config.toml
activation = "squared_reglu"
router_score = "softmax"
vocab_size = 8192
tie_embeddings = "early"
optimizer = "soap_variant"
lr = 0.00468
beta1 = 0.95
beta2 = 0.95
steps = 8727
Below are experts of layer 6 (counted from 0) of a mixture-of-experts language model. Rows are named gate (a neuron's input weights, with its number), up (a neuron's input weights, with its number) and show model dimensions 0-95. Each number is 128 + 32 x the weight over its row's rms, rounded and kept within 0 to 255.
Before each expert's rows: a language model's description of what the expert responds to. This comes from a sample of Wikipedia text that the model never trained on.

# expert 6
It responds to: Determiners, mostly the and a, after prepositions, opening proper names or sports entities, such as of the Atlantic, for the senior team.
gate0 [162 125 163 148 118 104 102 143 132 163  85  60 144 167 138 143 153 114 146 159 139 123 165 121 185 141 127 160  75 122 114 149  94 126 142 140 142 177 136 117 156 112 178 168 120  52  85 111 123 169 107 149  84 111  95 125  86 157 146 216 151 148  89  79  78  92 119 142 119 118 155 101 161 126 190 112 115 107 178  47 131 113 157 145 114 133  94 151 101 182 128  68 151 134 172 141]
up0 [143 109 148 156 108 132 122 162  82 122 148 106 179 149 145 163 147 107 100 119 114 157 162 103 127 202 184 112 185 102 111 148 156 143  40 138 146 173 138 133 156 100  99 100 108  95  95 147 165 162 172  86  96 114  95 165 138 161 131 151  72 135  31  94 107  96  97 170 187 119 154 103 115  79 103 142 123  61 114 120 128  99 126 105 146 111 146  96 110 155 105 105 115  71 137 141]
gate1 [ 95  99 154 146 120 152 125 102 122 164 147 109 152 136  99 181  99 155 173 147  87 116  82 142 159 105 137 116  88 140 198 170 148 152 186 185 152 113 159  81 131  89  95 120 152 154 107 113  63 178 112 190 156 109 124 144 157 208 128 102 150 119 137 147 162 177  65 139 175 134 120 160 144  98 100 132 141 162 154  77 106 164 119 191 143 137 107 152 151 163  86 138 124 161 167  95]
up1 [ 93  85 149 151 133 163 131  52 137 165 160 117 147 138 131 195 163 159 129 152  96 117  87 144 155 112 127 140 110 154 170 157 120 125 171 188 178 116 169  99 145  61 119 120 163 124 102 115  69 161  94 186 155 118 115 151 158 212 126 107 140 124 131 138 151 146  55 115 162 126 110 125 143  88  91  99 142 160 146  84  97 157 114 193  89 127 109 151 132 186 110 112 152 138 172  92]
gate2 [103 152 142  74 173  93 136 183 121 142 120 103 190 117 143 140 120  99 100  63 151 131 130 135  98  94  97 102  95  94  99 117 168  89 101 104 100 114  65 115 130  91 142 140  89 153 144 154 122 168 116  90  86 105 114 123  80 169 117 163 158 115 119 144 144 173 137 149 108 147 114 176 133  61 184  77 111 187 131  81 119 160 150 165 130 133 114  87  87  96 141 178 217  98 101 129]
up2 [178  97 182 134 167 121 124 108 134 136 124  73  54 125 102  95 113 144 155 164  57 148 133  98 112 146 121 166  88 151  94  99 183  96 107 132 142  23 139 158 168 115 118 123 189 136 137  98 140 162 177 139 110 109 105 131 121 125 167 106 109 141 124 101 128 134 104 105 113 140  89 130 150 172 125  71 167 128 197 129 126  63  99 147 123  98 115 170 104 149 119  92 136 130 201  88]
gate3 [171 147 103  79 117  70  89  83 142  82 127 123  98 155 155 188 152 183  71 208  52 161  99 124 149 146 150 152 108 115 116 205 127 149 153 146 152 130 174  90 124 115 141 119  95 122  87 138 120  88 148 108  98 114  75 123  99 184 188 156 135 139 136 110 138 156 106 106 127 162 180 133 146 159 133 120 142 162 165 122 100 154 127 102 102 114 146 123 133 122 107  77 209 123 100 108]
up3 [161 173  96  74 112 102  98 121 125 116 120 108 130 141 133 184 159 171  93 192  64 155 135 155 165 181 141 181 116  94 106 176 152 151 165 163 145 143 153  93 126 115 145 135  99  99  57 139 106  81 170  94  91 131  67 146 108 199 196 145 134 128 139 104 137 202 126 114  86 141 153 152 138 157 145 138 140 159 160 149  82 134 113 111 111 108 124 150 151 125 135  64 177 129 108  98]
gate4 [136 167  67 131 139 114 176 157 180 160 154 164 179 111 175 159 111 118  67 148 124 105 126 103 134 126 137 146 124 120 128  98 145 188 122 108 131 123  99 134 135  98 129 156 101 193   0  89  83 115 126 151  79 128 153 125 172 133 136 113 127 110 121 120 158 149 118 115 142 154  57  88 162 148 129 123  90 132 171 149  70 126  46 133 115 175 120  99 114 117 148  86 139  98  96 133]
up4 [138 152  84 150 132 121 168 163 184 147 168 151 178  93 186 148 139 118  56 133 125  97 120 100 120 132 143 141 123 110 135 111 143 189 120 111 138 125  79 135 144  72 136 143  90 176  16  90  88 107 135 150  79 138 148 123 173 131 135 130 119 103 116 115 139 150 118 130 142 176  78  72 173 141 111 120  81 137 158 161  88 123  43 123 100 176 119  96 102 118 157  84 113 113  94 132]
gate5 [176 133  39 123 146 160 111 148 137 111  79 132 178 159  92 127 115 130  90 146  93 124 114 154  90 133 163 131 206 149  96 143 124 114 130 162 125 185 214 190 125  85 114 108 145 117  48 154 110 172  98 120 176  79 117 180 108  93 128 133  92 111  86 166 122 136 150 124 151 161 122 106 133  88 149 136 172 122 121 159  92 109 153 118 119  88 101 112 133 160  90 188 168 117 129 140]
up5 [153 113 118 130 109  98 116 115 137  95 167 167 163 127 153 118 139 106 115  81 150 145 128 157 122 104 194  50 158 106 127 120 124  94 118 164  72 134 148 101 177 104 156 109 160 152  82  76 139 171 126 175 121  90  96  98 178  87  82 132 139 111 106 136 160 149 152  84  97 145 121 119 141  45 119 145 110  90  93 123 150 158 148 111 138 130 224 163 194 161 132 191  92 130 101 152]
gate6 [107 148 121 203 115  97  97 136  86 139  79 127 141 131 150 147 159 139 143 149 133 163 113 166  86 151  96 146 114 168  68 132 134  44 108  75 117  86 164  78 177 154 140  91 142 115 122 165 166 113 116 169  95 153 109 113 143 145 124 177 116 130 100 141 169 158 175 114  96  74 115 190 162 127 162 101 162 126 101 154 152  97 198 146  89 165  88 118 184 115  92 108 170 119 105 160]
up6 [ 99 163 165 160  91 116  92 116  84 145  83 166 154 186 149 151 117 149 120 164 123 128 111 114  79 118 111 136 109 166 107 114 115  63 133 117 141  96 147  70 189 137 132  98 143 115 105 118 164 144  95 170 102 141  67 110 134 185 108 202 152 103  97 149 138 182 193 146  91  97 126 151 156 138 168  91 193 126 161 109 146 114 172 122  86 154  98 177 180 135 109  83 168 123 163 141]
gate7 [105 110 146 167 125 149 132 148 132 147 115 150 158 126 140 124  87 147  68  67 145  60 115 107  83 154 154 195  48  74  86 143 176 144 119  89 150 117 133 158 122 142 126 152 144 111 136 170 146 152 103 166 166  98 102 137 157 134  97 138  86 142 173 122 109 159  97  86  92 150 214 144 157 116 116 134 173 108 117 158 106 229 147 143 147 118  88 139 109 112 162  85  92 101 126 107]
up7 [140 102 208 112 141 176  97 137 149 184 115 141  65  99  95  77 127 128 143 107 164  73 125 137 146 151 122 109  90 102  79 107 149  89 107 107 149 128 129 125 162 111 174  93 140 126  89  49 119 144 129 153  99 155  77  47 120  81 172 125 156 129  85 130  98 132 173 143 110 216 146 131 121 143 153 134 117 142 177 107 110 111 185 142 130 108 102 111 149 163 157 107 140 165 177 165]
gate8 [116 154 129  68 162 142 132 116 125 205 139 108 201 166 102 146 127 130 143 157 168  99  93 152  91 117 125 127 124 218  75  99 124  91 151 165 170  94 115  93 140 141 133 118 193 163 117 107 120 109 117  97 166 141 106 131 150 165 175 108  89 185 107 159 145 134 128 127  85 105 138 136 134  99 173  68 140  96 148 162 109 125 150 193  77 118  54 113 133 103 123 128 199 132 115 134]
up8 [126 103 141 189  78 124 109 111 129  62 123 148  63  98 159 106 157 143 122 109 125 136 171 117 166 154 129 164 131  44 172 140 103 190  82 111 112 120 141 147  97 124  53 124  74 103 157 145 143 170 153 141  88 119 139 103 114 122  80 130 177  87 147 140 113 128 128 112 162 136 108 102 107 164  62 160 127 119 123 112 147 135 135  80 187  93 206 164 118 145 118 141  64 154 105  99]
gate9 [122 145 113 142 146 126 111 143 111  77 123 134 139 124 171 208 182 160 135 122 167 175 103 159 125  91 119 101  48  95 136 163  86  84 174  64 102 168 121 119 153 134 161 134 108 133 140 141 115 131 118 125 109 151 132 108 168 150  92 175 154 130 131 157  97 151 193 175 141 210 156 137  92 103  97 143  73 163 183 119 115 196 122 125 135 112 148 121 119  88 123 101 169  78 103  81]
up9 [156 119  98 151 124 146 123 134 134 178 117 132 150 136 108  44 145  96 119 121 112 145 148 107 120 141 118 130 216 113 108  57 185 145 141 173 160 113 104  99 156 113 105 145 199 105 118 105 130 159 112 122 224 109 189 127 127  54 162 117 104 135 138 104  83  89 151 120  82  75 141 181 139 121 150 138 154 109 132 124 136 106 172  86  61 151 123 163 104 150 123 121 164 172 120 155]
gate10 [113 147  81 166 158 111  86 167 103 129 162 135  76 132  80 103 139 141 126 223 157 178  99 149 103  99 102 136 126 179 122  91  70 110 141  85 121  98 132 124  83 164 167 152 156 165  59 154 139 142 160 177  84 115 173 130 146 138 168 148  93 134 142 119 122  64 171 110 133 180 142 143  85 146 162  47 157 171  99 115 136 147 154  98 133 106 135 169  99 136 164 122 139 155 128 126]
up10 [138 113 127 168  94 141 116 113 167 124 121 212  84 124 157 114 108  89 148  90 153  92 156 113 129 158 152 147  74 102 172 155 160 152 184  89 131 156  76 130 158 115 101 137 131 135 141 120 121  58 114 132 172  92 178 145 117  91 119  93 123 170 157 100 161 208 103  98 160 144 123 156 171 112 132 138  86 190 152 133 108 142 150 136  50  90 171 114 183  74  88 159 124 134 139 119]
gate11 [157 137 144  73 124 151 171 152 151 174 122  63 140 134 161 148 154 141 173 147 110 140 123  79  59 106  90  89 155 122 127 161  80  64 161 125 142  97 130 120 139 156  91 156 106  86 180 131 134 151 139 157 178 116  90 191 124 198 160 157 116 174 125 121  84  74 142 149 148 145 152  88 126 102 140 125 124 196 156 151 169 123 117  80 134  90  70  84 139 130 124 132 121 113  65 151]
up11 [ 99 109 105 186 126  97  86 103  98  79 134 205 116 122 122 123 119 110  90 111 146 102 107 170 186 158 145 163  98 138 130 102 151 194  92 160 116 154 139 137 111  92 165 110 158 181  84 107 114  93 112  96  74 161 176  67 130  91  92 107 139  74 127 139 186 177 133 117 107 104 126 162 119 176 116 143 117  52  90 104 111 135 148 180 124 182 176 151 112 123 124 133 146 131 166 101]
gate12 [133 168 107 189 108 102 117 179 170 182  79 128 186 150 113 133 133 160  93 110 100 116 103 148 161 123 172 116 111 111 154 193 110  67 132 154 118  87 130  89 142  71 142  59  88 125 100 135 184  88 112  89 127  71  79 152  80 176 145 172 136 119 174 165 147 114 105  98 125 154 141 174 116 101 136 114 127 121  75 173 178 107 156 167 146 121 109  88 141 161 140 152 127 168 134 138]
up12 [142 149 167 202 122  56 189  88 128 123  97 108  72 168 125 117 120 130 145 158 139 132 117 142 141 174 118 102 129  99  41 114 142 126 139 164 110 132 117 168 108 120  90 161 175 174  87 150 176 167 116 137 192 127 141 120 166 115 138 132 150 163 113 109 150 196  98 127 144 120 190 162 161 181 115  74 118 126 131  86  82 128 130 136 131 146  73 132 193 119  95 123  96 180 121 131]
gate13 [ 84 150 164 118 109 107  82 133 144 113 118 134 122 124 195  99 133 104  93  89  64  90  57 109 191 124 109  91 170 128 115 175 145  75 154 136  84 139 151  82 157 110  84 139 173 133 142 156 129  97  73 139 156  96  82 118 130 171 180 121  97 191 120  88 101 137 116 170 102 108 147 166 185 146 135  95 109 135 149 129 112 170 133 114 121 152 123 151 167 169  55 113 138 137 177  90]
up13 [195  80 151 111 127 133 188 129 137 147 123 140 149 104  67 132  81 141 206 168 185 118 169 145  97 146 140 175 147  56  89 142 129 181 112 140 154 127 106 115 100 136  89  75  94 179 107 130 118 150 198 126 103 102 195 135 124 160  95 151 140 105 152 162 136 152 143  66 130 117  89  75 119  81 112 154 109 116 104 136 177 106 153 112 117 118 161 145  84 109 144 102 139 172 107 140]
gate14 [167 104 188 141 204  99 143 135 104 139 160 110 150 135 147  56  89 139 118 132  40  80 119 191 144 193 116 125 130  82 146 155 168 101 105 133 148 172 102  84 143 173 119  96 133  96 113 132 131 122 113 102 186 169 105  91 122  85 139 174 142 105 123 171 107 110 122 153 140 173 115 163  95 133 171 102 105  89  94 142 151 132 111 165 126 160 110  47 111 149 116 115 126 161 170 102]
up14 [171  91 171 133 241 129 174 133 113 143 160  80 128 120 191  86  69 162 130 124  51  71 142 190 126 185 107 151 124 112 119 148 162 112 107 104 155 144  91  79 136 177 116  85 127 130 110 115 104 107 127  96 167 175  94 105 122  76 135 167 114 119 110 166 112 125 118 164 137 140 107 168  85 119 152 111 128  75 109 135 167 147 134 157 147 163 118  84  79 138 134 127 124 148 135  98]
gate15 [ 86 130  83 117 180  85 157  98 105 160 107 135  87 172 104 161 120 131  95 169 121 124 128 102 172 112 120 166 128 104 125 182 111 127  78 154 113 133 144  91 143  44 169  97 106 103 137 145 116 146 102 105 147 156 193 190 122 112  89 192 127 137 123 119 154 136 141 121 148 133 172 136 120 146 136  92 162 186 175 122 157  84 187 153 131  75 205  86 143 137 130 166 189 131 156 106]
up15 [ 87 146 128 144 149 106 208 156  90 133 114 150 174 143 103 136 131 124 115 159 184  82 131 114 144 132 136 119  84  98  97 138  99 176 136 120 119 154 143 118 127  47 127  89 124 104  96  87 109 189 127 100 111 130 217 150  85 110 122 163 147 121  96 124 146 194 134 125 130 129 148 154 130 128 142 148 123 154 158  93 156 104 158 183 154 103 116  89 161 113 122  94 219 106 171  46]
gate16 [127 165  88 163  99 104  87 174 173 125 121 140 124  94 165 142 120 142 105 130  87 156 141 108  98 132 143 127 124  92  57 128 145 142 164 149 168 115 185  78  78 144 111 140 200 141 142 162 149  77 131 120  69 160 136 124  68 163  78 128 101 143 186 131 118 119 123 180 140  86 150 109 160  45 145 131 125  84 145 123 133 120 153 150  28 139 142 143 174 136 120 145 102  96 162 116]
up16 [133 106 158 104 187 133 146 118 118 119 150 139 123 148 134 120 156 128 136 107 171 132 132 128 126 111 126 142 156 166 184 147  71  84 115  98  90 166  48 149 145 129 125 104  15 112 115  81 128 189 151  80 164  77 124 141 190 107 197 139 137 102  86 157 120 115 109  97 132 153 126 164  99 215 113 126 127 131  98 106 120  91 117 133 191 121 140 128  81 127 138 111 130 153  89 175]